Weights of a small mixture-of-experts language model, trained from scratch on English Wikipedia: 106M parameters, 4 picks a token.
Below are experts of layer 3 (counted from 0) of a mixture-of-experts language model. Rows are named router (the router's row for the expert) and show model dimensions 256-319. Each number is 500 + 40 x the weight over its row's rms, rounded and kept within 0 to 999. Numbers have three digits each.
After each expert's rows: "raises" lists some tokens whose logits its average output raises strongly, later layers aside. This comes from a sample of Wikipedia text that the model never trained on.

# expert 14
router:487507552472473578478518503495523535477564561523457465508489546479516484483529478499578378479410492440465543427475425494475441538503409473548396539461440537421425494480418555536554454513421502
raises: " (", " and", ",", " in", " –"

# expert 3
router:527462460501468474478497549449499436477519459481461504546492485485467495511394509538499571524470410505583515494465531511478468486471464474560451471570537434493484410507500429523525473464559509
raises: " the", " his", " their", " this", " a", " her"

# expert 0
router:535460551424460540522488480408572457482558458549420444474493426574527504516475461468547464546476477442492536518480502536493498547511433450534475563534453545461415454534473550566477525554469508
raises: " and", " in", " to", ",", " with", " from"

# expert 4
router:459481535496486515506536561478552538505519591516488484467491493495523534612481448534566454519488514457450514478424506501477547538519446453495424486498551509496459465493439446500559522523441518
raises: "'s", " in", " also"

# expert 29
router:476508523402480473513489434452526499444480457500537517563543512431522505500492541496539460498494502472458488433448490462528477603428443532568468552470485505380505582440567539474442495483483608
raises: ",", ";", " in", "ian"

# expert 17
router:428486527525449512487498528507533486491465524484494466511513477468458530488478619570478511486564479570452449570537551454505508574564412448530516486473515504476463486554447449468553444482582525
raises: "0", "3", "15", "16", "2", "14"

# expert 10
router:489521599472484510510537461514478461495523496511546541521507508501562485532406536529598471497514449501481544550551489459534504491504474489587443537446540496468446416483473456556527448412497582
raises: " a", " the", " an", " their", " for", " some"

# expert 23
router:467533530527500474520521436560572454500540467505469501522506520508534479462489532497536494492513463452533518431527459594475487527491416475562505509443504498457492547467530561512532456560415563
raises: " and", ",", " (", ".", " of", " was"

# expert 1
router:517548448523468487473530480453480510482474456567479466457557531502542518421419556461571521480411497530495483517564487470514490433492471422547477497512551535449491488480510533530472547455549515
raises: " to", " (", ",", "-"

# expert 27
router:496494470456497470443529445416556592490434500461442496533458438510440504501500513600484485518435435523513547475552460504484418543477425462496509437564482507494477523509459518483452529600478585
raises: "-", "|", "===", " |", "16", " "

# expert 12
router:479478625509498524505558532493522500468559456529397507484488484481531447531488476526471390464542489499453486553500542541565577528538459462595539549485541515417456477496405572529504466479422528
raises: " and", ",", " to", " of", " (", "/"

# expert 6
router:442512439532528504451487471550479486566554439537531529497513448464518550532463530496499477532492472576543508509526480491494443490548438498619480446446513527465404474463527505532457518630476505
raises: " in", ".", ",", " and", " (", " |"

# expert 16
router:452517423496426472509466477524537518439461543578445469517546503512484506442476510484542468482564432458473515551571504451560513486508451441552579472493519475438478486559501484496511585484473557
raises: " of", " and", " is", " was", ","

# expert 2
router:470534556486452402458514486506591478555468508475482528560549463513433543492605523607455454556423472485514545583519444501576501492508485420577481467516464503427437560482520460511516547468424506
raises: " others", " additional", " other", " another"

# expert 13
router:492509503496427466538521456476560474517490447494463535575513487475494518555515558536495489523412499535549482539494475513507444614494501462521475529517464475462472499387475470503474536503492525
raises: " ", " the", " one"

# expert 5
router:487459473483468477498506491433526528565576482489476501525426497450503466504537536487590447497450504511473498502533488481450507570526415512525414520460509521422501528535461546549524509522476545
raises: ",", " and", " in"

# expert 19
router:439490486457431455511499470491574461398420545503538481525506497398555548534453516520538444517564478543446448505445482497532523471520409433519527547507454490450519461529474533562468536468483507
raises: ",", " and", " ", "-", " ("

# expert 25
router:459496556471475470515539452541558470496431484545450519566476544478524485510452472501490393570473473583425460459472433501538448549467440477533512574516474501430455513436463515503447475529496539
raises: " and", "'s", " was", "’s", ",", "ans"

# expert 31
router:455442480545495507476525500439515567479480439495445541508553497522456544493508514478562476490448472562514522538533578520530491567457438486561557503590562551481476386518421571536506517477509505
raises: ",", " |", " (", ".", " and", ".\n\n"

# expert 8
router:466515534456455498513447476464581563468470468584484482532422457533536511517506561496539428488441483510416497496510511541521528541518458404585481522482470516462470460485472563532471496507455585
raises: " of", "'", " in", ",", " from", " on"

# expert 18
router:497535542485468481531513502423500555434492477473501502543482499483455518494475533485586445502531476540465483594505571474534467558512460408499545544506557540428517498451435527545458538497502530
raises: ",", " and", " (", " of", " in", "."